config = dict(
    d_expert=176,
    d_shared_expert=0,
    moe_layers=[0, 1, 2, 3, 4, 5, 6, 7, 8, 9, 10, 11, 12, 13],
    balance_bias=False,
    init_std_router=0.00695,
    lr_router=0.000627,
    vocab_size=2311,
    norm='rmsnorm',
    beta1=0.95,
    grad_clip=0.5,
    train_tokens=383700000,
    dataset='wikipedia_en',
)
Below are experts of layer 6 (counted from 0) of a mixture-of-experts language model. Rows are named up (a neuron's input weights, with its number) and show model dimensions 160-239. Each number is 128 + 32 x the weight over its row's rms, rounded and kept within 0 to 255. Numbers have three digits each.
Before each expert's rows: "mostly gets" lists some tokens that are sent to it at least half of the time; "gets" lists some tokens that make up at least twice as much of what it gets as of all text. This comes from a sample of Wikipedia text that the model never trained on. Tokens count by the router's weight.

# expert 0
mostly gets: " cont", " comp", " w", " United", " U", " Ad"
gets: " ", " T", ")", " d", " and", " l"
up0:160176146139135128143107109154105076099131120083169131145107176131184096080153095138118191087127125124058093126133082111105125124115113182043069116177124077021124144123094161157156124097165119094106171144101146132142124101119122085187155104
up1:157108145083084098093166089158156098157096164122102132114104152153134126134131156084154086112103118140142066140088126219191146142085104158140195128122186087129119157105056139142155107175116127096072136139102128169159154119136110189187142133
up2:220080087090141142122162104025084176187137094125116185142128177121073173095109122105158140100125144135130092138141114142147205155109165127133208139193137110067154136112134151101073145083108201131113181137125104178106129098126170153076095136
up3:097116124159137137068107172141115184177123061078121131139132170112128145095101120140110146094121107176106129141184128166121157126114055128094159226170153120124123084101103158198096166117100110126086136080156152129103108132121134112140090130
up4:154143120133083097120188078177056120180130119114080120109174146078118158099164112107086150115107184134144120068087156134140164114119065112087139152129118190154113110177126188105126120114110080129138218144088165135145091132157123178196111120
up5:120073094142155149151055140117086212108095111084178130139126173094098096111153093056095145127105111143110114097146137131137157120114115134174103117175175148109153134094089144147133140176086141107077133142118123070153160166119148107168167098
up6:087119120109187122167114131166115123150094141105103157102106130128136080050125150099131061111083240122123090107167178089167112137085139142131115090083168067074088144074075046128063123151110104124172141135105061146112105083102155098136116115
up7:162114122088088132118147160154137114128126148125135122134163102161115141141133106135087129103143152144123164126125156092199103142107121104149062137167181092093124134139123103156050155107139127131106148152121177129133097189129123107140078129
up8:189153151081111140121120132140141203108141126099146127159150144157103143203177089150130166111106096150153133075120084168107104149124152124093084189125135180104126109068159106144160172131151119163171139096109169086144160078106106129135121160
up9:108077153127142161153157094141043108103123062104153101061120113110154142122201126056127060091145106205133147078158190118116106166108121126156134128136107128115119136092052081111108123058161136140097170162116134115130174050118152178122147164
up10:135082131134145143106104112116172157139116132113160108117148115144167172148126123150169077115116135087138166104092117094139117157128182130109120193101146134071136086170088080158139136037088101155103129137138123179177141106047169220119069114
up11:095103118135069137113129060098154139146050097068143109159096114129084145084080101141099148140086097175137116103097153102144099140113105085110168070181094127068147118160143039114182123087116153113051120100146169130103166189108177123137147155
up12:142115109141148061149091167093103121160112116150109096109084079178112119128167140137130140166126041105147118104083078136180103173111090146087162151117118147119027088088105115153140108107103122073151137146092159166147178150106181162141157100
up13:220173069124122187155150130121150211146114207166134068102134121063116105155138130092134141159135129169121122112195132142119150109101119154118124118103122097064153105084142115136087125113072140078137157148107081157173136185137149157164095137

# expert 8
mostly gets: "ro", "-", " O", " E", " pro", " un"
gets: "-", " (", "|", "ro", "ra", "A"
up0:194136111095071148158136098155136106174133131110121134146045095117078125089135153126118098079108118137139242078151122191142185164121124164144156137161092107081123074135127137110106154080077133158121137109126144098168127137121076117144089170
up1:157162161127157140179052140140164111149125158099097088064174094108120131142159085149107123133072117145089149171138167127134129118123135201141154097181137155093132120101119190165123152118125153135114105132124111145178145123142150113131150149
up2:128128107148110157100103134193128169115068124106147109180147109116084113115120140157051114141109163174119171106144154092129121117064146171149087123135099110152137109147109076102104110110049126088173154123134095075143174149067116156115125186
up3:160120124121194197131151195161127087112101141132111139161075151148157142112145200155115098146126114197100135103125100124138166144167099168151081147118149114132125138110119161057122117122209113114152110115125156098097220093159069125112059126
up4:155052138132129124150143099114145055128142141122087101165085116091119212219073128148107106128105118189190153146039152139156143178117124141203181131147124097088120137159094111094122093162142151147101167109111095155109146112151115148136145103
up5:134070127031242198114140111104141171187130123065113063098157105139093108159139195144177079089112131165160173127121191105097161185119107135138150111151109099146167144127096106133121162151186122113120152055115163175193094043082161163156145106
up6:097082122119090086078122130090159126125084111167114163111094087105141099078110128130133130126116078141128132106100095250154179133114127147077098142140141092146154146156070107085118103087122119074093180113113139096097118142110172180133145131
up7:164104127135134198097143152124130111103122122129066126123115150151064059154093107096119120135131132153153081125084096157110138120137104102089153046100189071166162152164121119161119154110073085162117132143133118129179148186156095160085125064
up8:161129104108098075095121070111138096019122090108155124146156088183073100113147156116117093117102132133135114128108135129189128153119128116110161169147155169115146125077137158091117143161075093096106080130153085157178111117151150104166161133
up9:113098149140084093109124088106139127136132172162057143084046128134104150172109093113125072156118071061139176127101141115128165122098142101166147170161087059073118098132132112130181117074089069091124136077114124180126160056081171133168100111
up10:163095080094145097142150078092163072092097153128171100173151135092154108109119098081038128082125100199106171143154087116139167154084074135119157072124103124077114099116092109146119091122123150155132144136139142094127126131146127174141102105
up11:213173091128141144126167175122172153151104122144159115112177126078117149158121087143050138163178138130125128140087089144156150196123127120076127114068138165105164104161115093133140119156150035126097127148095131152104096142117146104088121136
up12:144134150161151133183150178152187152167099102151107123127185206152146113146207117103124087091092125117120180175127163098140164145106082144192090083115107129111103112163113108163145086079098096107134110106132142157183084107134162123162175087
up13:119074119123119121139145082077115112140126138149123084085134179096129115134064173165101102146124115110156159120117082074116073114122109058131176159136111077142159113166078148070155181154087140141153155075185178167126118164139175108083146168

# expert 1
mostly gets: "|", " f", "ang", " |", " Cent", " National"
gets: " |", "|", " f", " T", "id", "in"
up0:068098152143076118094160127169227134151131138099155146088107140106118141141154080112146148158088073173114170094156199115119067130110135132158128126141202128107161124177132096113165199081000128045073150067151116112128098132153177144142180138
up1:182115134133135173121091109058029153165115146100065105226139161125098144158160155147123103144109132132049140138139119175128123106089128093165142117131112123136109101090113137130146132061089144127138151080148162099157112171155111149154094181
up2:090134130151128138161076122135084140088114091104103128082133116162129168086131143195180077091069142148085061139167067097111104146135120100175139118119079066094098119160115128141038127197090124166138181100129128154129133122105133124083109130
up3:100126110109064131094101142184171152082148188074113109127111079149135159143101189149155136146124144137113142082090106088106122191120083153104174154086125103159132124120078155130134124130176145157149088132119119098183169173183100148088138142
up4:113107126047135120126098126125122130183147131120141190158080106144154133059137166110114137111148142127143165146198151183085153199160086156084165134113102081153112133143133137135073121181113169128125159122127158120132162090131121032130132126
up5:145068094125134135133104142140148203135066110137104134150167165053087147086077116057064115042155127140115134109106148080123134126176091118167225085149108098168126148123077108104151135145145111120139142083134136163123151099100121208121140127
up6:147124065136123119119128114168119090134112141149126088173111119132124114107091096178180103081124117105182123112104173128098118130071126168068063194087079145101163100121181101135113130158184155116166194081108128175094175143123107166153129080
up7:189104102149174064100078096093092103155153110107138129100211185054156107164123123178147119112098132177125160110143099201106105140109140108102135119103130167155084132082090148088120140152086143123098166150166141099089162101145144159180132128
up8:134142107125168147088115082180117076171150063088136118173179122170101046142178091165080114120138126138080039106138170062083160114121128137118105136181089140185120145166101180100082161139103180154131169124163104126046123140153101141165155129
up9:155109173185013124093106134158138155099112099144100149157106147167104100120144091140109135162117105114113195131218115161055099112133130116185135168096113088146113091164102092169187162139125064145150174094157150125169109154099127160088135113
up10:181077132115109132120115100117124154177097132114125085140166123124153098138145165155111139120125129194150153108160103088143139157101131126152100106133139089166110071177079228110119135143059121118131162145107140162117110141138102146108155134
up11:093129105133112076099110111155079100123114120131132178225174165078101111121130122098176092126127088130086152146150144135133133149104092180083182129135097091075094127023120175169117180062154147133162150126195114136170152107113195129190090134
up12:168096139106081118113182189119125118135092090124210143109132154149152050084141125156125161067139179158137108063191074152200136168105121140131191160127124156075146125191089104134153137137149180146148154097110090098180101150126152082153105125
up13:150080113108100095094142103127124159167156092104135121146107110143150136150108132088183106143112128166131158097148072084048078159139092151140162127116125135106136134108116141164150150134075159071166139110127049127101144149123137191143093083

# expert 4
mostly gets: "son", " John", " William", "der", "ana", "other"
gets: "a", "er", "i", "an", "l", "o"
up0:185168183188158102177105140190102107152068087110140167108154145148105030165199121127193093114116103120123181124096103150111129140120177109111124098133113128104132103107184128118159130128144167118174178101130121140058128192128091159147148087
up1:147068099081072129130100103111135123132124153115037117168081180077103136105122176141162119094085097090106121130157104132100142144099139141180131083186136083136135155155135215084123124114121168155120087123061109154154184167136151113151188126
up2:125115166128113136123093129056121127123092084161112141152198137124103144057144146118140119105087131166136158149071081068116147126090110103131115130165136208068159095119084142154151090168089150155143117107163163074172140160117155110089117146
up3:129118075141128075165139107099160171170114158071121144157121092083120123104143142140098119100141147150164127117096140139085117121111090155159130107098145101115071119074139110160085195137079123135083137151155123126119108174160128141149105128
up4:146078169085153126129191124139172162089110094078101146148095111103182190184102110138132090095135132117080098090178092164144100098132125115169158149149144091066141102115115132103161137100123191124083099124090115142162197123132138112083165152
up5:192138117149114168132095081129141132106125123114078111076115178096134151107146150097119183185115181135137132126131142086069143170112108059153183104162188123077116151148099077059133116136124069116098142162151122094100199128157148156121138160
up6:076100154210094069077034091120099163102128168112102164142169117157073137091115140168072117103141116146157145095140084110115121116100146071176139146179122108135125113139114114113087109146126153107093130187129082129078136144140118184128121150
up7:130149111200130141135193114111153183146120098152106153139149190126155155180184116136168098139130143157111094094156155121120093126175105117138131181092076136100111088130160100156108124104153123095131084121105124106114179125113161214141137070
up8:141092109076119170148149145056110126133087112105051155072162130127133070140124115100139149082098120181108119135133161170168138121139127131135126071141080155094130092170073078074148179082115136111082166094142171108153132125059125118097145094
up9:112118101096123113095085117136174135127186096101171102136088177079157103121141173126116185088144152111098182034138093151109169165160132142099109073083176126141136108122152190112089165144156080122102166177152200171085112138113114157093113162
up10:159112112174131134189086104138172081157108120082092176095047159109108147105085127092197130110134166161110149112153131093121179091116134106119154076129125119167148094106051112116118092138116104115104132124089080120189101151098077124130181085
up11:168112130117121144124121108148109131101113110150121126201090141142082118044118174040103120099141136148131129110103165166161119155127125142122095177098210126101138062083153090155162134090092143106126108094098190162152161114096109139121162145
up12:146119138117124104114121160161133132137053111113115087165135207189163102173146168132072131099099176111129174082106133176121157200103123124138085100128080156077139074112175125181163121147112083139093127121132170103147154179142164137138166131
up13:191077132134139137074120156083107138166131105150112160143084135127091173193129113133054159078085051123139111150112123093127148126147085115153144118117121157137120138140101146076151147173126109116143209161165111135195102143099170105132080164

# expert 9
mostly gets: ".", "s.", ").", "es.", "a.", " =="
gets: ".", "ed", " |", " ", "s.", " to"
up0:174126083132133090161115108129097128230071070125140138104124149188061092109123148125103127107109106146137152134163112135145115136116150050104103112208150167109157142131069125156147126148176134075130093103171097129107171171195148169122137186
up1:146118135102079172162159054081101120176098112105081125138137119119109157147110160093124122089136087102122132122138150111100170132123177140145155118156122106160133125162137151113159192117111139134147178067188162092092107108073181129132112132
up2:150096130089168090109089125132154106161141076121140057098171130080055126088108168111210135147129110196094098121135099103177136131068137146100143071101145162090107114145128100176147135108159171137125110092121083104169132102071134184161087127
up3:140102105161138113152058133171124059128131145157082098111178143100120128115134170124041074121120138168174103116111123157086152145152135138201114146146203143103152079193116159107110131145119183126177124068104149160103090128173141120169124089
up4:149139094155094163119158087070120176094118099067097146076148142195149117098144095115119131145103125109167159129139148163146052138104121127090166121128112135127130072138145091135142148211158143127130175114082071107056167186078116116126155138
up5:144177144105086085131079135122073141103072122067082146152039198144118136113132142167144151105120131142101178181121068080136076094108131146174178160112124066127097164095123175167123103127160124075122102078125095175149198141145178134103145107
up6:142098140125115142121067065164101123111111153126108135174164080159161140141158136090087173135139138113185139123158147153124121156127185140137133109103187106112096080187162110135159090137099066118128158083122100166165121129127064100149166142
up7:110129154105169107134101075153137148090151127091171183125132137093064162131179087150094137082154082111180151061189130137125115120129099160153157095098127168140174104112167110123180137175077181087123128040098170120124188129086125130105102130
up8:095108090144125131166116117133208118082071097081095196087099162065107158113138131070118154178115122134103146091088070146077110098098180140171155091223171128087137098116104082112146189089135112142158145089116143180109111142135147133120110110
up9:083115103151146099140086108177148155150156159112111158123127168191095161086127149123188127135078164089152181133132131164111119121107076171077155104164134108138082119061126123159095138112055133143169137096087104152054177113133128115215129094
up10:096117137098164131071094126129106078163120081105120199155072164124099119150107150155050134118105095159151118043129150144154117140106146154107140160135100161094087140132110101138112072148133151121162096158106082149159126109155083166159096111
up11:125094139059146054129100164114069192125127166124143112081109169163124087128133116163112158075076104164136120105126123108130121161117111096133155128130044125155097134127064167124196126129123121202118156102082097143192140131137143122082091152
up12:141150116107168123114116120132171082066120120116101067134068143212084190150123121144126127084113077083136152167055181170106138109102151138133128088127173145149105141138140202106141142180101100145103167112181139137137092166075100080176131134
up13:149096143153170147153114126132129149140137125100156126138142220053109129149137100126114165163147182082101186116079161124144094110188125192140126108156147107145136084177103164120140104120156138151092150093154120132127181117149115118152106108

# expert 5
mostly gets: "\n", " N", "P", " B", " M", " V"
gets: "\n", " B", " M", " S", " C", " F"
up0:054166109119155151116105116108070125128145127125191125125106157096060137156151080148151153097077081119063133147146119084118111156135123121139150100140106080123119080153113176177125186082106094091126101115103103131164122143119159073062149164
up1:137176148106134120117149140100166192167129112122099126145097140127184159075144089073122135117132106194136115133101093133174156120136082171188116103132153162082181112104091107164118131182136136122151108088071026131065139096144091108175158079
up2:124100143107112103092103132115128070104105125155134131142095164129104097176131103112177144122138109130108112133127141125100107187050160120186151178090108156099125147210095177169188132146192083144123087126167139073127116123106162159087182099
up3:154120141109118129137197069086127065158142111136124170122121161085127153184140131086122111151128120125128166097100166111118117162079082115144087137140113147121083150178144119121162125146058134125099130119108098145171122094152097133164122115
up4:127088110140079122119131099138145182103112101144132043117108148074105154110176133128134106151121134161142141155153145140209065100100080106169109130134145054143139092143154081101128065077101087155082123086126139131139152134123127128147101153
up5:114114119128102091158131115130127110111126169110139158065148141136150116150127151120122148119085098046165127145144067134070198098071123129167132115113125088151113178129103122149145156110104117082158135106140107105133129077099183133114143155
up6:189164150106121194091170171115101091130150170163121172124098150093094108087092089137118087110129139106103148120075109194146194125109087157069138088143146094106127148080145123098103126111078093126085188101158100090162127110135145147158146163
up7:098149102091149127097170077114135134144136157138110093148117135169127067106188136161111114135077165128111174096121116187157127116129158139078109108123128190124077066200163130110104159103149170153098088073169135111152163180114110095117134131
up8:184168088102170187131180081146068089127187129124094118092109170113108090122152159161157154101085104164141056145098173128122149142094125200126091111120132097063134115153120077096186191094146136130148129109095112189093146152122134084178150190
up9:148171094113101173080119172157195120089053131082126169121156103189138102046116080132198118140137168103140175123082175115079055149087144133128100145100170104039118142137070137088160182098181124116172157108107055167107152109115131090165120112
up10:080172133114077108089138163130124121099085117108085211109146119166148172083150119169096063138133178107159157143112140142155103105105151113074158072112118123136086131140175115165106186131107162066134129158166101148136070141179138103118129072
up11:157159141172189193092203133115125127096127076121170083085093135090137140140169129122147168129123152114143161161115046127121114074117079164184081130089155197192138125123098144095130121105125151111138115126166095130110126163123127193089160090
up12:166129121097124167102141151171092099105108159158110168160146151118142084039121156162122133100141163193113157104143111180063172137124110168160140129106149157164084125119169162086054137164158079134134130108138123069154106074130115122180157100
up13:141125117098104151142097089081121135150098087108103097095041114178185156161106149154144144117111074123159050158088167079096160122103150108139144130150136171141160130098101175164137131149114065073196123119093174120109104129120171111136134110

# expert 2
mostly gets: " c", " w", " s", " p", " l", " r"
gets: " S", " s", " c", " p", " D", " m"
up0:155104151139131150136113111104081107132098143126090168136167109150158106093140130099181137137054090154123104095138124104132118155103091120076103080230189175086182107134131125166094081074169128132152162116132137130195130134165113075156121113
up1:141097110128210129152065135139115097157137137116111166122086175110136113108130143106115051122104129140150123156165132128169176136096153111140163122144083100190114176146107149167095110168145135077096101110199094162073119161147146171106065123
up2:152047112136117106142156069137084135121142123109118134115132130166155131108168070082156147111135115067117106121105137133162174132125164141051110133122093122119125141102184129151121142102126188171133114180123087125187158130082116077124125179
up3:129153095204086155147136155184096143201122132081144147186112126126131130107149201132093172066123153129085082102139188186155126152113148140114171140145100124124091100119105127131118121117132162108104136142138107140145100129151186152127141127
up4:095126105098140220110158130129120179154134133143090089159152127151161092167144138155090061143128082101140121050111165077149123177124120126077170152174105112073123082092103163178142135131150137123073119143171119114083142193125125142174130136
up5:209120108123139095123201096144217153155080116159120156098128116082073115169115197156075153111100093157123190120072142162196107121073090115130082187137179106107165123134121128164190157140146115126094141138119143156140173088108136171151085125
up6:160071136125201120107089135167092100154107057125160139100051161159120139165097176111096175110080109181155144136121139065136159119123095085085172121098108084122132073058087066150085163160111090130073180124156143133160117080105128138122122116
up7:131131088074172120109130116125067121153096136084164149127173164088112130126144133184055145134135107218128134152147134146136094147127163165106115160161100150138122092103083212143155134118133105096127183176123076117121139176100102155080118083
up8:107078139134096090088062128111155068102118131072125095092093152103108053125155140097122169151129149091106109101137146151079153125044089126110156127127158088139125128141090163161115169118152124160106117086128174123078128117130144163128136186
up9:140127134149105110115179117132128106130087141171090126108156033173202123138107129069134146080162171094131131096144138142146175128085162129159034114091075113140064145121101109136069130155132138121108176149149136132084152149110097139113062117
up10:118080133139162083137152154153114112113098118110103158120113117140073198156123120124120116098133143093111104099207134149195126169116050169122124118155154148147136089114166084141083128060123085097154157126182107150092128168145075110076118078
up11:147176136140114097130109108129063164119112089089081123129124151149146125131178080106075136098104124140135150072104085159122121174104085125110165127128120110109117100089135154147085110075097146133199133080108121115089091154084145125156089139
up12:125125118119091143100173127108084080162125121119141138118161131161104131127138148166160120098120140165098124098134105156145141150123104164113133109135185097147128143120170106134118148108047120088112132097141147143105139166103066143111151111
up13:143062117158145168090069116124124135080118156074111113078126145122153200074112193104109169105136133109163156076107120077123136073086160091126119155111089148054125105220110134107111122147126185148138143099138196125166204110106133140125080188

# expert 3
mostly gets: " was", " and", " the", " of", " to", " as"
gets: " the", " of", " and", " in", ",", " to"
up0:146155115137082092127160149099134232102118146154091141118125216110127107109078178098152104135140123167133115128197100051091183156141060118100148188113070093105127122144116119085115128082143119126071149137130136116141084117121174217090091118
up1:179169121173142138201121086200193145108130172110094141169149127158148133113113129176169184113141125126148119102131156107126176118094110147123130116130144147110151102082142092185054137111053114165105146143165049132093139082111116084115069110
up2:152173127160047135098159112129146122101105076107146086141126092073129131061118076135120106122076144072085136087168112143142153155158153136177123111201156167161169144131146102112136134097109167181079141108106166152141079122106170157094133090
up3:128129159131143110145134119140060236168145120109108172153066176104059182121100129127191128109101117182112206088122173166099200148165153096101142072186146121136158063166116109148099122128105180155204204117099112129150088152096171100110125130
up4:061112136158141126125101148108126095123098106074081089161087109069119134156071087147107122123145107113120153138140131143137110141086196072193085140111115135139122124148107118167132128109118121157093181165141098147068103109135110169124156148
up5:120183158134127143190169162142085154147182149101170051107134110108157090149150159131119137117121139185135131169139117105146134087141085180092121157144115117162136141135143134089119087135133154103119155147146104094064095120089183108115159138
up6:120124126149118127110196113163165113121085113139160138099136142188135151116102135124083152108123125108221166154144133107114110114164116126159122112114131104120125166105078107070192104083163072107186156086135082111163129099126138110093125164
up7:106091156170143136064106104123144115147159113070162044110204106123157143128084155110113098099116132202083090113120133223115139140101086133104131143168108125158071120122123113120129151124149162048142114088067110123127189122084138159164070053
up8:102126097144149169087088152149098142173123127132147140182127122129146129140131128118092157092117137136136114133204149124133132108134092113124152068138164081128107116143041195107129168139136082119117158128116134109065127122108113162157121083
up9:143107061127188130103163132197164190162128090136155147123137076138109183138125101093107082107135127112122145150086204171201126155079052101092113139146098200145163113118122088158120120189136158135144144052103156149103129151124143166127088076
up10:138152143153053176125119127122213096127169121121084097137176122122114113128128171112110147180104143116075162150176117138097145125133070143146115117102167104186113124080105079119071194153190141092098088131177127148124206130077163167121111137
up11:114080108112141161130173113095130120189097151152146121167113120130103171157137123116146143133159165127178180074168141131078111156170105144125162146126164127087131169191127163117110127159106171120131097122167191122134175156139107137138157172
up12:134173096063076097114180111102070183125152179171120130093186043165118166101179162132126112116120085074096127139121128151062144095122184103157176100166086123207096094116108135129135100061097152066116066146143155145124086109149069125126114136
up13:071127111138119100131111129126143162155136151125144079091084145121196081116102114152109071124132125114133127160136120125105160119139111088111156128106142076132123146134166108168181163195122100070163147077178104122127158125114126171125074043

# expert 7
mostly gets: " Sc", " Car", " ph", " Har", " Em", " ag"
gets: "b", "t", "p", "y", "c", "al"
up0:078165115107146145143153149157119071145113175110195158154093137182130159071141145081119139093106111150142150119094167078083177126137127157105119120161178151145112147123090109156089116120163133090178081151136126159180101120114044122176089151
up1:129099117074078098122117143205145106103053067152147094170102089085160097165131092091129095115109135121092093142078099181094082128113171084177145081086126114115160205095090157116088162143133063107121161157108124120158154052147142156095074102
up2:147182026159094111126172111178148169119131111135180107160164080109151100130108148119145123092149164181151124173175106106142159143074108143165194144222133142108132111118111131118180100105156102079152146097167122156160152097111187136104120073
up3:121104082075143169181111137177140096092110142148129081136099141206077105092148147132067094144090108095133132130153157138136183201090170112064118125090074145189085134125101116142081053161116096103122081076099096133122177156092202150085197118
up4:105112069168159160130089131160136168163108118136111156126178140127142150133115138078145157105078095137122078109076109119138147090097101148081144183143127126077145145169114118100145134157133070131099145159118115164146180135188107127108116155
up5:100049085126122146140128106173141181141129109118092158163185107114094158138096133116096131140095125111121095117187086119191128094156062100104118158178111132133120086112099170095110125060114166125074141107136082112089102123092045154126118129
up6:145112118131113087130116167199089155106138206121119169120049139094139152052162169097156148181089090102128111099151141130120189090120136121127137099129133154138099125115088154118080116092143147112152108144122104094159155097166165096150141120
up7:129130103174139168108068136162121157105090074123080199137140065134103113148106081175158161093127131082108094183166162043079123091080181113136200123102136117149125167116109106116139114154102160128149087161169103158153146149120142156059150115
up8:141143116135078127123153151104147196138096097148035101164123180122169136132109152085135073087120078115138110115077127132089061154075084160054166124099155155136128123136075131100117126168138152132123155114163130080173116120149154174096082124
up9:094125163141112120124129166116121112154093075159125096183127128147134079136146121108134070121130056126162139113168124127138145145136105134140128142142115121089100106149096133118131111082099114174158143131079110140082134072153129139116061107
up10:147098125164078126149156130080134150142139159121140098086147098151118148190114103115106165137082087107109120122135114112172095151157106092154083105167143089126115148148157087164112172102082113076119119130175130156141139071154140161113176179
up11:122150107125141107100175117129190130145158143175120044071137094102095082093089132108128107126102047150139072142126141086098177120078176107096149091184165155114107083175151134119164157187058099128124183080107160118098146146135160113149176147
up12:151120130200113089158125075081122138120123136132117077155120129187145135084134125083119119147120068155134103096134153129164095179101128105145122140120099095149096131155124116109088129125141126117117099087153119145137120167141139106145097085
up13:171182124145124164121118164143177146120112126170128168133148183178108141114128177113116170097128109118158151107132097090145141107123130183149207186137137076193069161111158122124039178119086097084079120103116148178122141153139143147128173158

# expert 10
mostly gets: "it", " An", " this", " all", " one", " most"
gets: "ing", "s", "it", "es", "ot", "f"
up0:142145100073183174075182155109137188131099119092123123116153149137154158037167134119078116095134154127090197166151120076194149144138156119167213044093081144112131139203066102110154116193180116147126179166174113171160116149129177111120115101
up1:136136100080102140095086106151142168143151143119024151169144053120174089152078145070059109147139102161137125100043163149146131157074091167114155102080140166154061122138131077105103083149084107110109151099109156080132138138093118175157146145
up2:101143138071076186173150153157123135116108115095150150170123164116065117136112107135163109105088148131142142122147179072134069091121166143164131133175127117126097110097149161198100118140076209169132128073088123164128134156123180134165134112
up3:085170111099173063118171146212142192139094116166159153115161135129099167110108083111121139097082081158182104073136149153153122131124170151132134133120127149122089133140106040120108162115146114097094093095107157135163138113141137091108089093
up4:081087123113167184112171127191156178131127151079091100102133170129174144140140078116142091140111081163110161137088086080138112068116159169054143113156133116134101117088183174065128140116073115117144156105143118129138140172142123143129175151
up5:098128120061118146039068105130148117106158165177122150193173138122093124103144134053138137087096132173193117098119142146090064145089125130116091125101121116055055165129086093109129115125133024142141170099117094198140172106091123152098116140
up6:115104132142140136141078078059168128136107097085125109137151158114112117081149185141127200125124153141139187122130082134152130153146119221137159093133145142102113116109158211131121172136107120112128151088124129134109168082155155141109096163
up7:161085118082124122078131173141134118152128097069104078183105108117158149139094135143122098110129100159134156166169123138063112093125137078155098124128112095100091075091074114125190145111151132123149174160165125128170101089092083145144114119
up8:187157086117064145118133102146140152149130084052123126156167144101120168115142089060117093109094157098087088094175134031167135124083057162122124110107095151119144157158132089084128190112146195062109116069113107108093167091112103096165123085
up9:129138129134100097118137143138129075100127083125136158084123165176118187118202119128075137125104138122137138109129164065082105175135196117136194178173124111131112080113126148095174123147120122116169166142106114108157142135129106148151067151
up10:150156129142211127111128109104155074155093088153080116136141122141170163072177101112145097079109154164131108088155120142099131144098109136145108059132170143128102119158189110092097123101122184102144151187133154183117169061183109041153152108
up11:089104149133087154081121149136077124108082103095155132164119146145109150108101079115146091142088160140135110164114166147104174094083213109147094081114121132103115119113110138107133127119103103045186137146101148156112097208122160138119141076
up12:146093123121124126084104144102103114148118112109244075151126117065078097068124121124168145074095156114083131125126176108167122151121094073140134141093179107147088109108100136166196122163081123107132115048121102131096195118111107112182160123
up13:128201150092108197072117120133136188124092146092153188135134104177146169034179104162128101140088169139118133168095114115134121135065082124072085127141113124063053116086115102140082150061119155124084109130148104117112129148105085131173078088